config.toml
n_layer = 12
d_model = 192
n_experts = 128
experts_per_token = 4
d_expert = 80
d_shared_expert = 0
activation = "swiglu"
moe_layers = [4, 5, 6, 7, 8, 9, 10, 11]
router_score = "softmax"
normalize_top_k = false
routed_scale = 5.66
balance_loss = 0.012
balance_bias = false
init_std_router = 0.0152
lr_router = 0.00492
vocab_size = 8192
norm = "rmsnorm"
norm_eps = 1e-05
tie_embeddings = false
optimizer = "muon_hyperball"
lr = 0.00851
beta1 = 0.95
batch_tokens = 131072
seq_len = 1024
train_tokens = 523400000
steps = 3994
dataset = "wikipedia_en"
Below are experts of layer 6 (counted from 0) of a mixture-of-experts language model. Rows are named router (the router's row for the expert), gate (a neuron's input weights, with its number), up (a neuron's input weights, with its number), down (a neuron's output weights, with its number) and show model dimensions 0-191. Each number is 500 + 40 x the weight over its row's rms, rounded and kept within 0 to 999. Numbers have three digits each.
After each expert's rows: a language model's description of what the expert responds to. This comes from a sample of Wikipedia text that the model never trained on.

# expert 51
router:492537434447492481528508480498504483490514429478495621503580454550499496573548548520467537426522491512532556559519483518560508483499564506524524499493509471432465473497495496529424441541424506535437473525545534458485473481547537462511434556482528470523494448520457450494435468494526515410503517466502483499511431502548526526507445513507578459438459473471476531537477411506529473531457519575540525459558537479505452524453502511501416498496468437453548567491456529565472550513548490528481461446536521481424552532536462505429551533491488419536544567513487552540525470485487520431
gate0:500476540454528530416510522542517486453533472494524457456567503442469505489516498472544549465533491530521436511517518513469494499535517528497486481516531513592505435503450512529501506395426440464585512497445517470550546500553528481531544477493509466491519530539480478491520521556434447540582567461600556535466520491505446530523469457550482443525498502478479502502535542453503507545411437508456403409474552532456494486508468458486556479483518480476525492500484470509438503432615513461451533415538504489492557505522512540447521592471552566537536485508474490477459490521496586543
up0:491591523480515480428534472501553484527519464473507488447504537496433485473481503453511480460452504537510539493495518540492506485513553511544480460544558459522450478553464515588491474437380451499583536524500497516481479505575428479509518549543547453497565488499532512441509534513428469457531546424554525532467532478399458586500516486449556454452510547472462545452560420455501524575519477495482446462436532533513548480455542495515459498454520515459494481564499534540438496442566523495460516458508505577528492536511434504438558526503477507481482475462507499456504465621494498498
down0:505506561554454445454484516554498498522527493554520488572514436449524504460508489463504554503427484445550546511517500485478461572545519498490443552521505515448534502448554553520543636467517468501526501540470523534553478530471520507433567470522474547430500443495476505572493487504508493490482475553502513499488493492477512541476537494477532454520464431485503544571505489523421420489408493466507475488483478450466497473536471505393559540454502483425472608589428469471505489492523526521544449527507477550450525435462543522486552458517530507447449457497509508476617440487525519506
gate1:509485509481538540510491442442540506444450569431592474468521518544566497533512537510479539627503508519507458443539534534428479492502479550540498555487490528508523477533547465505512525471529491375562454528449567481539534491517533461490449489479521430482556459471428412521448519496470533497530501473527506554483516535530474510485534463516543543520504406468520508562483498500444548453503540482506497433518497442493484480508517493522490509540532500485414463461449455441477482549485496373525493503507506500503491500547541470430495495513515469533488558537448501461398570518604539514
up1:510597501464449572437521468460491499463555472509526444485485517508457494484479482463594487514545469568501487476485536548486522498423398522463463530533447520555515482465583537463515548465535533460551503508554472521512500441495563492534479516458546476462471503515445485513499475578521491475523495514620549538408509604483436494522590518460505472547506490510496479512506490431466471512474527438459544431587484502496464513490471492488524479495494482465511552508521469488422556560441472444538465521567533502495494589482496497507473550492493481516533468508555495493406532497473398475
down1:585537508496437503533517483479536475473554504425428518465471466478499559517505473607470456529553602441519474492511555503480538496541477489445446528515546549448402457535490472532501510549527492537543503486558475504543508537541539555460506499458404494531501506531542513431439554512499556473432418442519523441498521443531499521546478495522472549561464455559442541480546500479515581485482415513495432466528514548471478495462472450494541559536498529541526521526437515461471543502485447522429535498512538496485505567503497483510461511478509499411494582493438486490460492472504576449
It responds to: Spaces and digits filling cells of sports statistics and election result tables, such as goals, votes, seat changes, percentages.

# expert 50
router:470424558456537482530528489477442528461546442502542636494510486500482495480510591508479458408497530498558559511521430486538520507486470577545475422493540546531517468532484507529485491517507461568551457536521437415530429477528529484532473537484505544537567450477500443479577554492532499551504464524505488514481516448485553533569491413558519441461507472520468530479489453531522504479469482498487459447476493439472537507520501556491500510563539529485532526558447483487514426501549516511504435549526418525416497513531446469458507539457487508488558502519516490591502460448591491459
gate0:500458533474534468551505449513453531517460537512494531563400519497510493476612517494419519506498406497505504454553453433574483545448497515427488447491528559506465547427513580481489487484540527574423425469526490531521511539503419482490523447512436570478513539511553554504452529469488510483510487494491502500506463524394581465502471473515513534509535434551543555490483546497517542504541569474552502462548503507483460481489596545471546461492525533513523490463499507410568483510423465509503492514522455487508568493427511497476523525526566508526514488540463428508549537482497426501
up0:508433509416535418535485436434465524510535526533530544532438460484494524435542525455546493527481423462530519510525491520479480567460466529401405452484551534547463566461549593503501483402554515611469494524521417462502475547467475458543542464479487551464460503545552531510550500524499496502507462491498458519539539509426560507502458477507451523441527513582480521513452572492477500520534506444569460475502545445492498469469528523499575466444562487502537532470471515504576454536505535562511475517512545458493494502434530494484489499567480521517516523509536479543509436534444475482
down0:490476537592503459551495520547504510467481534502438434432513512534480486517505478498457503461576490519442470540490526489514505553574560490557462542443506462476489420481572512549494427466491531529494471480455517518516570464485471501481455500441502526510534504558584470445504528447468495503548517497521480506451491564433479507550475439481452434470468483483468529469474521414540497457557507479464513520474445496482543435542516490644513562577504534530514564457550496497540502470470481469540531535569424489565501488483439520506477557512533509462512422503422497570510414526560515533
gate1:497530482487514498481505453529471469508476513474486488496505483552519518434442479514534438505526497430537449564478537553447522442621505408495549549516575433486466446566481533502490522449440533429469487572507583477502473513522372520546435528505554490466484493529461465536488445498495528465513461427508526501500498483425440521517408487505524565492527472522474535524555525446471488541530513504545461512456495471528428548464488488483458469503530510513523544498488519432517507536527527562513543512470531445471617501470510545497448541509527529473574466497429476541569532498443563543
up1:534505523461487519455482398417527554500449499504540539515501458515445475461503490545512521512461556554489486517570464537549510505477482477498509460461450461543431481408482586514509471464552545607469513500550494569487564518480520495483519476441516523507463494485454513502467588483537502487479420461474480500542529475475565569587489465512457504465496534537510491515487417483482581480541475509458502524471484457506419448459446487471459550554468547457433441503467438527536524490421542543523495526555498555508482533475454499435583561517461469564498541531558483559539540511485466534
down1:426511478517470463459489494594489514536465473577538486504441526482515486522548532562474525545496484452545511475507504495540523508507459490544469514509524480480490518542505516528529598537519468449500584531516545468440519506507561516506433530378544464410436489459473544506552484480481534513558563490532540501562433544530572603502496524478465510421491449468476502443483502526482526502514446483556561485488452476482495530461410483493490478492456497461404564538533534509516451533584505518495508508462440464380478503501510471477414509502494470480537525456455541559493548552516471457
It responds to: Opening parentheses before metric conversions, as in 6 ft 2 in (1.88 m), plus spaces before numbers and in coordinates.

# expert 3
router:470523536512545555495470508481439523436474440511507595455559505523537554462458527466532470470426535519528484500541437470525478535461571441480487430510490504553532498536532496508521442469561512515511514538489555468485525484518455543533530476495528476530533490472495522489407506520442476489535483462536498411544504534556512461509507528491424473521497555535535450523526482600541520528472521483468502552473573530434514504558514446461546522505519526474475592483432477552560538472523477517539493503449481452519505561506486525602483456502439551469606483464459501532610580544453552535
gate0:496506489537494492499454473521500506523536530509528512566546500520451491494519525525488453493517443493511535521555481576449484488450507503473552575466477495477482468572511471556474504479532507477532560499476433485565507552499444496454560584543503413491502517523455549490468463450523529483466478512597507450497545485523462537582528460533507506497514519523449399553527499516470497489552533513530557511534534495510527487539490450502566479379546454512560449463475536519441482415565539475519443547500476615522540487507480359521522500411458416460490531524481469468447461518507504465
up0:498490473547519482528463536487503489537438516479512436403533485443586508542505478470466535489461474422548451457476419430541440512473499532526452433488494521502469520459468563533492536552482512491537461492445601442486467452549500489517501473452572505504465451559500534443513462508512488537445496523467516470510465516514559496474498541508558537484481418500553574473518415473465543468487473478554548478507451579555480561481525540501461549523504498436501505501542443562563513450480463466505547552504540393474479510529479599478476518560559500526508521532492502502519521421507559577
down0:489529500514474511559487535503507496495505468532490472558485434488473469465512461581530534505446511472504449515468450404486547477521549513489489460502646483540471559548492490548539485527535467396576450501454474548593511487495491510494509571517485532498513513459425418483533498434490482413504395546459521470489470569452501534421467571518466555446500536484430498488476523500489516540520533491529564490495489539477464468502530523480521471501598474439571432491512536533481516471476511542513494464584555591530511504484461483517509503515493539493503545495424564481545450473520483463
gate1:506436468483554490542485510448494559522538557515517511450492483451483535424544486522513535503499468545542531499482445453513466493568416464539561546481501464506446460435477526566546509528454567645459478500455541514508428458579417496457469511523509495465464484435510531467530512506519553553463538448475537489477541486479536550429430531492520506419422461449498470483535381535463472557503483480481519484530460528527516495524562545476560541501485561508514474509478563419518519460446546520537534510523461420442491507516485490451549514515558505536532474487510520441548471525510508488
up1:468429505543552519473483471430476537504500482455548516458504524465559495517457511423482501451432393416451530467447486551507496495508459480493511570504502545514444520467519469513546567528437497560549501455464470485491506517480497502511544577532449502476509481519484471478462527482467578463477582559460502513472511549523491474457484503514453451518514557504513509505448453456471491486477612483476552487529551534529584461526498519479530468507457554497534521437521522468528464475476515467446466418563529476474519519536521543452537556483518538535473450495560463489518593571439569636
down1:519466433542532485493427478483455480462549470539552485411514434567556421505485476512458440496483424512556417437467485516565473526553474554490456444489490464488489514590505501469479509526453521556458538527553473543488526517559528486489566477512476499507428530486572446494565487518506492467474521467515390469513540533446552512531473490521475459505450498543547429430469496560508514500517472482507501434505493545505478505486495535506430585443474562447513552545446490455493566544564556591513551501476498560503481547446481537504471504510499481577509484501502511527521582561504462514
It responds to: Single capital letters or short capitals starting a proper noun, often after hyphen or quote, such as B in off-Broadway, S in Anglo-Saxon.

# expert 43
router:471535480474541492544421568488489459527556518501437430459529482486430476485530484514484541504524532478448535492541514546503512476546508500529508481531534544541513443508467522487436531522491548399431536449515479524450545446489490403510478470422515453498492487463487505436455525486499536470549541601465544526474458497570496434472532584565439485544489438493522455494514564487457535516544512488448520526521480545476565503513505608541562525476458493559472492439508485525526476523569511474577512517440497509484499555450532533513557553534473530473434502477472507470447586475470575576
gate0:487465460515523503505503548530589527484514492440478433493520453489522500512506508562556610474560546516501541495486491476524454508475542489517482603507532466474563442533488514579483498460562516524457472504499482441535430479557572464558508479481423447448417495443492468473556495522426500428520524516520427448528506479553486504510428435556484472482463511529514558451519496444550510483468417493529479485461522486502512542528496525563509519537469451506467474435532505484487456459535493479526540561521547535486496542472615490468439533523422488491496497429579456491457437445551467526
up0:460498448444458489490453509437450469420555489535537415542528423496569457451497482489493486492499479536524464495485439444433510526482518459498512513464523511458526471470526504542467465507490597529547522515453538450509452510475509526538531454487470418463563492461484517431474533522557531538487459485478520452529519464554469488500484540455522465535534552481564528475503562536455482462592491432565553500502470408516469512536494555525525471468492531439513485496497563527485565465484485495446521508540483474532525530518512531519476570465395628460581552470449513454601511528496516515
down0:508531399482540475527545428516449564590433419485495505484531545476518460505475442499594550574507516520450460545520504529534468504521515532496519484552495535542487497524515509443463452475547478514578506471480440565444487483459455514531503497560509598500551546535510526512471452500548514422450508498523522550510498475492463420547474590583448483571477510430451435517485513488521495525549508496523464476505496462500416542492439514533469459470477490488427479436527516474491491463477463526523525503452561517530538516519531556445434522474548542464559513532465474467550454494536441420
gate1:524441491472432499526484571582536542423528541472595501511528492447540513490474504478455452512499450361469473519428470501511529489471519603552559483490522470432450599457515484495509484514432502528538561552489505445531498568500444434465530550535521501492530482556529507538492508538576554473493490468481491506496529482521491466462534470534496450491535531505431465507538426529497504459467486545532489509500489541504454542510500471546406486500527411506517496419480459444527447527535470517495523552447548494524436441541428448534569556486481525454520512514506473484514509480522449571
up1:473452484503510445511572566553445519561578490458533512483479542562557482421438478473445561485463517540516490413456565617493465496465484551602519428485480431458559555433467547444546491508482470516526504539492451506507489490444510486497506577494494481511482474528532454485498502551490460486524482475466549437535522499531548530455465499536498459476521556505543448512468465471540493542501485524477411466467478469475452505486486455506502530562542516469536543453522493480525508532483481582472467534465514409461478509516519491549555559529467544502537426456524577435529560501556492425
down1:465474500482537479520482423426560515515467450510458473498534508560460522494526456540521443445453551409507544505437514538500510456547547503492497539509498489504456560518518414569517456535498477451509455523499466503521513482498471520475523537503546559494534479528468484527534519503475549527412441446513588468516503556534497531448476512439455433441543462510474480493546423518581442510528475516477442508442492470469515570543475537541453512482433442493547607539514524497507529512400520521503542456470569524548455467481465461486435561555558524470550479575495522550491552538435504462
It responds to: Closing tokens after numbers or titles in tables and quotes, such as 12.21%, "Mine", 25–18 |, closing $, plus nouns like management.

# expert 62
router:473462548471522439527465513468448517484436421547525507544484514551558543448471570550484511519493489539512558476482453471587465461495483555549477515428421567501484523546490539543499536575564531522528496507557482426492460477494528551461537506464555542513501532495453529515504509529459499509546501473466540561490542471444587541485466454565455490472540551458477571457571482551524497464452491473498555499440481525479504532539474502437460558498510531486534457570440441488533475491508449514545470490459473538526468569570481479580417440482517478448537438484438540462565539485479448492
gate1:475501469550448520504546576464516465430544484525508522499547572490531493566504472537557510511526550478576582472481585556522527530540500426524524490509476450450462508456484479525524447469536442501548515492512544445545509524544504548469574497396488483493498478476509568500474552440516462558444503514596487493545543544517541469520489533518405509558467488485526483516518459483504468515502441522466515427509532495513479501526466550619500508483398452453513487487459513419430551553539477497444498544511451456523452501532467505441521546504553488482509450535412458440518495484533515447
up1:495473519448526548440497455477501546532530541516556517507504495505450496576514524478511462520415481505485463538566521492448540529542489532528562498456542563505444447453380493480475440563472457554529439507504487478487540456550456557420562563564531479452488579464423468496485504506462456529520550589475544517507488527577506546480403439516521478491489489579452511519511461480472510456508430517479563512466476532506511491521539509496505409510534483491524457512443444528456515419518516483514471548455449557582558537530500476441588520504500514522550524489520473523519434504465511498
down1:461491505489566529522474497533472508467547408497500509608523572444537528542418558462510509442479519515502534524550468463573525561449532555454449550477454572487466496497454481475497483525488533517568495481479497393521486425492482451527486511514513454466479580508483552498522470458444524493504545494478439491508522542478549419530533518464467602502494431526491461558500501482516489488474514563455570460514588477524495513479548435554453442592408501512565492505519489456492571507467477460528522514433501532518560491448461489520461468505537529470512468477444450481462534558452501527
gate2:491514486577461518488427502478532495632411513489502458416500475517566568511475494509557425507522539541544536442507506529501497490467433537580500451588461560465449486499538538489503473521462515538461504547539467520499436522493559523517478564505473460504481501464561530491558368520523538513474427484520547526423530472496498531471552447481523513517433537557508546475457467484526447489479488515535441459577501474505445470525479490473541546559529506460549513455492523470524514458536477494512570546491539502458439535561464544485508549488477488484548453499453544479492443443422540488
up2:501582468508507496535559500492478507473494473519478527491494478520470538501573485509459591549460488458552530530510542455493546512543571500448494568463523426523560446498462486453508489435560485431489461520510495466523505493476492499459530465485541559473490481561540450476476599491497538431550500489474465522506513563563474467576399490516469507535540512499448499532458455543477525537441489514520569567482531505534480516480528528540510444521495479452552517561391448513491491496543480389495363448477452427549585483426460490472500511543498437511465528480480506492481513523540499485
down2:545462555464498573534442519530458453540519470491486499438459536539481558500424504442556515473532494489448490474466529450563456543452538501514492477602451507445473534515463460539498472459584492504548482563518550449479545478471470483535487515543472576573521481621495430483505557536510525492540526526455452471495493562543561602418434492544514535476453543510462472524496396475547460545556539480526504552510492541524519502519462577549479479468514469476483485487529461499477504464523434527457481475481540522504476424474480494466519526517524512526531509516477487563416491446478473587
It responds to: Hyphens and en dashes joining compounds and number ranges in sports text, such as first-team, last-minute, 3–2, 2019–20.

# expert 20
router:498444499464478462449492533466528469486553495551487555495440481527481546522429500462466475542507485510517452533523429486474476468510470485438433543465543532435495490515515518497501559466465470537463494462556457514534529533424478498503518476474480445543461485521504444502444529509536520481430411508531554503469513480541471561494476532532445484565503605532560567459496520437478519509538475530479431535544507480506396481414526468384464468536529547525479490482570550538491459549538456463531528490453492577500432465557430451386479487460436527460538527480490515499467500546510456463
gate0:503474498481474453495505535535539518520516458507528510503528514547527480429492518571497569523449597487537433523547517520547459539543543576506559537385513511440439471493489542446513521516505417515517487472419517454451540497477453476503486448441570526484497512497541483566488478466398474538491514410482531539518509409617500512517508485530476485542484508525477498488447485491486534498447448432496510494496528511504478500539533503484566501458433489533558498518535509531497507500494504466486458478542478514496475429443520464659504440538586427471514489542430503485526516469524544498
up0:544443501463514497540483480477555524562538499504530564490498530532479490458443529562531571478524543488532431531496510537557479498422508556515618460403520544400462471492554518460485468502467465566524525460499540480514480481554462418503505427486529508458544498456526530552447521490463475495450453454512491520512441380596504625528471434538486512496469556495495559503507469528532504518514446459497504514527541471492471467519539503480563475467515529545485531465511473479451460483522522477515443433525511540513545479493499537561577456502548498458503543580420486496509485508530562503
down0:512544549462511498401528475466501488463554537436562543518469410537473489541577503501455499449465526507550515470516454548510493457514425530459502492537588479481506447556442430446497525463521574460433593480579534512511515532450518452517480517507521479539432511487538486470536481522408501469517516466564518428467497483527476470490516532598509499522505466474521431511525474475449491472445445444447494445510498525448461570436492505504445538497485442532434505487606473471507474522521470514505557501452496505547498562508556518516462541520490517537516462495505561551598501523559493542
gate1:527515427510469457509471490461483489519438543507527518561539559477475540418447485482484483532532443553508545503467471477521507519509463489460452505398503476522503559574511506549470505496504556452541528454545527504579419510499467476522454493497557449467432431471505518544466585588497460489543634534534511475478461502482566503483572475520493510489519430467521509454488407471533541482552497479509544492536486538482517482452496517446457501498459540473451489536461531435438448518565552493567494442535436519564560517533437443485495464477495530470500496514530545577536518429531537533
up1:494515443491466523527464490527493469515436501471531472537497559513510467447535481531446483471493527436473469505417484468546524553443503509390448466472510513457494491597510529538505504476535455460538478522494540480486441467446500470541470485494551473466479490475534464524484499494498456466549573475527523401542488476534614527498505528517472561487467467436508522473518512428518561489555526481563557519479484491502525527421539507539423527465511486558498421590527542501473526482487521454630466447539436477522530537476474526475567552462546577455452521448498535551500491485570558557
down1:451484457488471539493555472413502522492482506453500478456466568496485436459501519504500425505484486531413513473506467489478528533526455508420473471588437594483570482456497535495489531580532529464513523490582492510560432495547511442530514552481602393502526539544540523488498560498523526477530506470474537512546438579459559481462475455550483533493445483472530472482473467448514476561520504527591508451449505584503469453544509517521539425460538506494531447517491518514495486521502500476502515528519514494538496569415415456512478529509477469506499524538469577438505533428509581518
It responds to: Pipe separators between table cells in election, sports schedule and results tables, plus colons and semicolons before values.

# expert 28
router:505470498513529490488445456520462470477475489545562595482557549504479469492496518525561467421506497551545462517498519518516536493540507538550428508449489507543530442533498450486501482421509511460526518507577473382530484446496496450505493482483491495529555489453496435527544569453530503590488503519583520473488479427449592458507483429533541450554500474495488523596531455547539523500550535487478549431507500468445529541481508537448435497537565497539539533415423419443486458504537529527525462586467528535475483515485466515498477507489489532500473502491582520540457538445577503493
gate0:523491550480493581509472459484514470469530495534502379539524508504482477526491499452478456495470535523488445523497550455504507510487572457460545517514479472488506530533474540478492493573550411514562468501441529418507495482466433524535492547488501515477530535450509498527538518472422547486560536391545493559530474468484525504516522530456388514546518485526515544453448595514505503474495504526482479541560483499483535540482515526512455527550531522506448516644564423458500477509571566500524446416484538582478520513486543533460491519472547458488455485453539463505418462503442543461
up0:505509455568523504496484510509418522449479471448461490419463562534535525516500521521507554517505498485506482469528503479371514533534476507556477517510484490463561523552550475492512515458537544468543496492484486559524464525549564560578523471498518492517526483483459491537539552497526470512471491582473518478519568513472584477561443460519529603425499447523585465482463496463485494493518536354490420488459467472535468537496456506499526529467475553503492537539438450448471538479442472371523481517448440494487510542515452505437577499569534538483476471539470526509522539494549516495
down0:600534490494517505501531476431517563513484465478455516535487549544482504499519473486534501497473460563437504442493516519465540485520547508515546544501484526520543477517511461456459512494472437469488416537449524477511426552478441567487449567431483578464518556459538453506519545448598532567584469464521485544513477465486469483364460534496446469483494477540430505465520461546484479531544582501512488493492548545462508552472485460451444520521484539545538546570478488555469555546499507524534455504530483433470525468535572464508500539517545484411488528476553487513530444400480469494
gate1:494457497469485544417497471548544524470456513455511450491497571431534510529568506512484496444544495400550465453506481512457521413474482483480452511517518456540469499515517452460485530492527525435542595491481497504504465503540467504525473465506509480516539531485474395579524473506508432538505500546547409547510572520535490538476558494524565503561564428590532457530462494495483525463500546462458480470495548542488469558491373509464473514493539479545571525510510500576470517483496506559503534501499497487530470469539577503417502370480544480508497496464510563488552433496483526500
up1:506529573508531466413457456477440527507473534537478468446440487447568504516508509497519431521469514472464411513475476467548542453519488577505504449595587494466466470488516492564482472617472555497538440545540478474496493423466463486502469559535488540487473501473483455568447503479536543462506525470584481581538486579521467512473427516500556526489490459515480472506522567575532462516469432489569541564485512522500438573485446510449469532488542538545489547515498560495500455456455503516511530486509432520479450489461574486556472484515415486532491517525518499532582492490469506509
down1:479428554504584518514479489498479551521436478552522537562477556454510464367452501529510467568395518485454576470503507508461441506520545520576502540521489551403468570517517458461529437443532450538476553534517547475549426525486472512508492508504525530518502489511535462499484513502456475437438526532563467519588517517518450502554530513504512428491496490542511448479525507526567511463468537499545490494496472454496482504509506457508503551485530491472398526493489525465534513495573544472540400493554497513544422520510529485488460499534414471512540525496539472496489502514433600559
It responds to: Spaces, line breaks and symbols after colons or equals in infobox fields, such as area codes, coordinates, degree and minute marks, UTC.

# expert 60
router:508453522543474457536527536481549487560485524439545493513498486528521537567440497523458434497511568471512541482448592446479518462476377494551508623466511415422521544531520546532557497496486466507490521494461465504534476554512486532522488522498553457469423502537439489473482452428444451508442600438533497459517552549491525456454586486465483570491494544462511454527464471499463512505432583498481555533468475531452500544564509455473438515557463506467505546458503438499497516493476518470542515556490525559469490497446537462535497503484506520555511522495470448449484466535535428484
gate0:492600452488537530552534530509464502496516523510453538389471539458586465522536508574461482498487445516502434570441494504462460491569574569568434485533533515474477556466487467477461497439493561424518540550553454544498484490468510510448508500504542441558570524510472494453568528497511509481485558490436452490461447496500411479508550471497515566464504474509498486529512470548445473546503488436517462479522483582505525538522605498415520515469536446477445506466443483498528501486545488593561511481508557434518464491530494540516450434485480474454504519491503479526498451502544564485
up0:547530561488538462525590491488448511452433492463492556521481443426543478577466484542515480533528498484477553575532576491492474428482517539571523522544590460480501465568422491448477527523545494477564497474538556522484490414524525574465392491513465488520543529500458527413494490513565442488493487476507444494413488466529545525455474508544526455536494510613476511453497508547511545516462424488451497497530525505496495537488424516557547479505391521512518502527534493476461459531485437500470471522535513442504571500501520420467474529444463474506482498472495495477508464499499547560
down0:411542502482482444510487575511493525501515546530503519536480560519514618429556472473496466502522484474559423510427569476448487575574546451449474489525498475479426505423517539561551489506409443547569513514488566512489471443485511487458420479457527472468507526505508500490541490491473471517553480525541489508530571471566443467434521428521487502498484453513505489507591554517589537462534489545511494510480485449555570526517467536535468540497468436474505474463516536435552489494545521516438452515554470426454469472540460518470465525524488485482504458547458573514505516546553494496
gate1:512460579490537531458572426493422513539570577478554476484500485441453534542544499517535464469441563539463596514552469523482452523485479471537489472520442526455530486467561480539510511507489496534533500572483497508459492486484570530546460477459544545478500482474517464537499436480416553476450539474507521486541575578500528557472525452476472457480535497529428550446485509445533435482453447440517471472536515411506507523497448483510595506456476475435471509466547513474464508504449494474516515543566578488464474519567509467507500571555490478541543458541565455515541527464426521549
up1:501567448538470432567497481466580447504508486448530519575508484468541486420542507484450503508484557546562453525473587484470527512541467524435569514453549569479435538521491509493468461437436489540485523481510504482500454516559520512573540518484471483464499467501475587439503483500445524518520497505534519596416441493530492493479485502496488500500516534437435433512428471508460509551489555459579527530544514509519505457517452545476494494528581542515523514548520457425422470536510500430571458506448484558465480464503515457497486465508494471442530539559488460559542555531480592470
down1:515513508514517462503542531502501526509458470553467492590472454455481482509557492529449499566524547512531479550493458573454547499501463505510498495465496543546528554425593578482539523514468474525507502461542444491528479503551484516549499503547485463406477506453469458461477485531478442464495473481521541558408477466451504512479512499480563573553473523482448441436424481543570505515480550460450512537510547542441461497567488569466471526485443494556496595524504471468545535498474537442533483450465492595464533389546508498480484471538501466431460560553520488563491450457436529494
It responds to: Word pieces ending in a or another vowel, often in names and feminine forms, such as ia, na, ni in cannibalism, Lithuania.

# expert 16
router:466537486468548490544407560481494453532551517501439431463543496475444470486523491515500539506525523476435538492537530543510501481537506494529529494540536546534499466516476526492448519525498553404442539459507490521462552421486484399525471476417521462507491484450502493445460523483491543456547530608457528509467462509577488443470531566550442476554484439510519442499526558495454534514524517490450520533532478555491557519509487598539561534482461494566475496460501486536535486525571487470579514514448495505493492562443529528498558545525472534473428509485488519472439595476471575595
gate0:514496512542465425521513580483430497511511462468571530513453555453501481471549494448470464388515478561492510560508533413492516497523617455498563503493415507484546464548497454478471515494510473552544427524514479500500475437447568499509520518535501523490459517447502452528532557580462526522506500540485494500460580580508514472481529481548489567513505451506451520497483559487494456458501554502473512438512543492471532522473537451476500420479457546517554500539513453507456520454531526382529457518492544428489540551419590488494478473466453518493528516414557530533491513525466517545
up0:509550510466520401452407424460484521482514479572507456488565477557479450509509482557466486531510502470541522524512519454462467480462440501497491502486455535551510486513488495436499465448480462503516487462499513448526521446506501508509505481491548477505528477468488455535435546498535478504520564494557502500509504534491518438538499543633501483532448427484523449608467420516523479454484400503511491501505481544523611486543485471562465464506456526460551485563496493470438494448539506463506545548589523504490580496445496435458538536483534507504435515522565560589460488408540478523
down0:492522497425540480525518504451532438475526480548455537536460497445554519458485532474540481495483392501499494468555504486483450489508528428559564478494509493458546535530524445509536577518492551491492522501478542623481558512430471490456492507495534455535446485475458488459520477536441460570495477521529513459612527450537417561474483480492522502428523500460505459553518563539516530449502543595469499508496456541541482491426517419483525565552528552565535454496491462495461494477488475479461517584470521437508468522485477492504580481468490449426541521579455508508430500471500531549
gate1:496485467517445471492548434476451480471526470449459539492555569491487553519474514501534496472461461544466580476406555474481504522423489449549561499540469457423475472475523496483506425483441522459502515590516566433511518478493500568509415479533524479493491512513440542450539485533470489478479476506484469494511511534459501491528491449503480523465482546447554511492453523525499469505506580453590491489473501472555556582415444499457489496531515479534494514527486461558470572471480521570507485460634582468455545550457475553487514469503552511509479470491461506500454524630543490524
up1:508515514528531548493528454510546509477582474530496495476559453484413503481472477502458455550504487493511462391528495551539501525494500449541480471483514569531511489404536429470513476503563468453473504437522516492565496462538387491536491535490485461514561495491541445443483534446562556519511413502460508490489534502565513522529465473524441510545549443480558538585441512532570457444525523525524504468498516476500539459506559427532491458517501506539500510579481511516582544426525495532475505423553517482509523486494513507556469513482511503520452459516453408549490553429590430467
down1:473513491461420534457520499552508492577488535553471590516439574484490531429484533454508574522508455542497558526537582474477500470479504530473502427505491546514489524592478488489604500547561551475450508502479520521474430588514550555475512488477436470511494573447526489492406535394492516505534450470463515518419446459441577507516492454506483477542421437446516518500456519471444464523470496489549515464515490569519480488493536463492440511551443547505477566531478470526547527493514493487568516513473473471495483484547531542489444481510549531452419497466471535477468501479496532561
It responds to: Digits inside numbers and blank cells in stats tables, plus scattered nouns and first names such as development, factory, production, Henry.

# expert 15
router:470554520518514450482468504466459499428470460554556585550569474520517486570486471465572553446442447590540535501512565529562440578450462523551517453533464458466443444498445484475456444459440528501476522501571494510548463450490481486504520468463511572526501458514520464592484504536494549479520440577557512548490510461471475518491459511532494546505414552513447498536530454508562424525493494537553519507501498518509516415509522460510524445451507518456554509441497536494483459455576517529499500537541520524466454500488477492402540543550492514505527574518454448549462454522489462497
gate0:462542514471509539474514422504578462469504562509507480507522552479553442599477482531516529503441502529590507538472498533526503496480459449506576512440482503469423483482482517496500443532538462568448488510496458509408526439460502520479509513462490512460473453445457511390583523485471514537496492497483537490469493505483539501529467508443522513557472564478446562576541511440541558515441488577516475476505499443503509471528416469502555548508526468541436473538581469492470518472511534497494439491516554458442548433430563580504518451442517479492495430550573541504541488520475443480
up0:521492528507513496545515537488462562499507448447467546490407465488481503368473517481494491503530511497437551457534469403537521500538461578512456492555569494425507454492500504474547508541458513492593504525510497517508392478490453452529489489505489527490545485435473562618507469466540473488505525583499488497534484600477493534543534470474502482459513470480541408454473502530449459492510506501446483451467480546538510493471571515538530518526455538479574562450479507452540501526523459493433491515526496471514494540504487489494516510617571520474477521582429429482528477467499548540
down0:480544554487473499455502509535492478485444479459424520485538521459541487566494504512528544535492500533455536475513529518518472472496513528520496498470464574541404534497463460528496441449517576582541484553508464477432502519453448560460479449577445526429515542483497506495580490507423507533513545535539507574525454600462492463553453507537545394506469442468464434480471485486444520528455468513505445464511439410443521507440489528526579535490487520444521493520559508539441473530532519515519545530468465488461580477484493499444550546475533501591530440546481531560532498442516471507
gate1:528486453485453550466455469515527530495538556493540515427475459561481455476473497476526470552508536566443432501527503476503483521446508524511499495500534540522493466487582480519526488459570490496500520571469541479508575572490556531543543472458525515481501493534452514520480503534530498492525536467500442554529410499444523409461502554399446573535452466543432535465513514477445513519466468543467508479505494528528472504543547497590506538536448497451558568462355494503487510522556506522503487501499464511498526418470453426542463491587570424544467479499572517497460538461532506451
up1:506470493577542563531524520564466485497492463484505512494446581495534514593503502514498470454530481537503465532432468450522477534461450527539493478472465530443492529475529547543485476551422478511509489558496472535496526415565524607553461411479483460521473514509530568515575608434413478477524473476487475452488523578502464478480514510403490451465570430487549541516510472489483535546474503448530521493439476517483511499470527494518459575500515497512561486481454539505560528546455520486478478423512517519483449481501531497455477497557476475441435567579577535445460505550490534486
down1:519493544430483608512497465462497466548513482546459503508520450526520532466500507503547483538543477518473427483474514472494583529451478529477562506544427485436501545483482482431511508473497496493509518501542533501633494454472480469455572512478547563451506484435487539578462522486560483509524537470544530502497486520510473518487558494506487492464539563480511505513513516455469578458516486530503555458437562447453391490455455500559476465550496555481575484550519540473492450478483535420575554451532471488506524428519456498462472365447453502531490461503529570520538530495554471490
It responds to: Newline tokens, mostly ending rows of wiki tables (scores, election results, squads), also ending list items and paragraphs.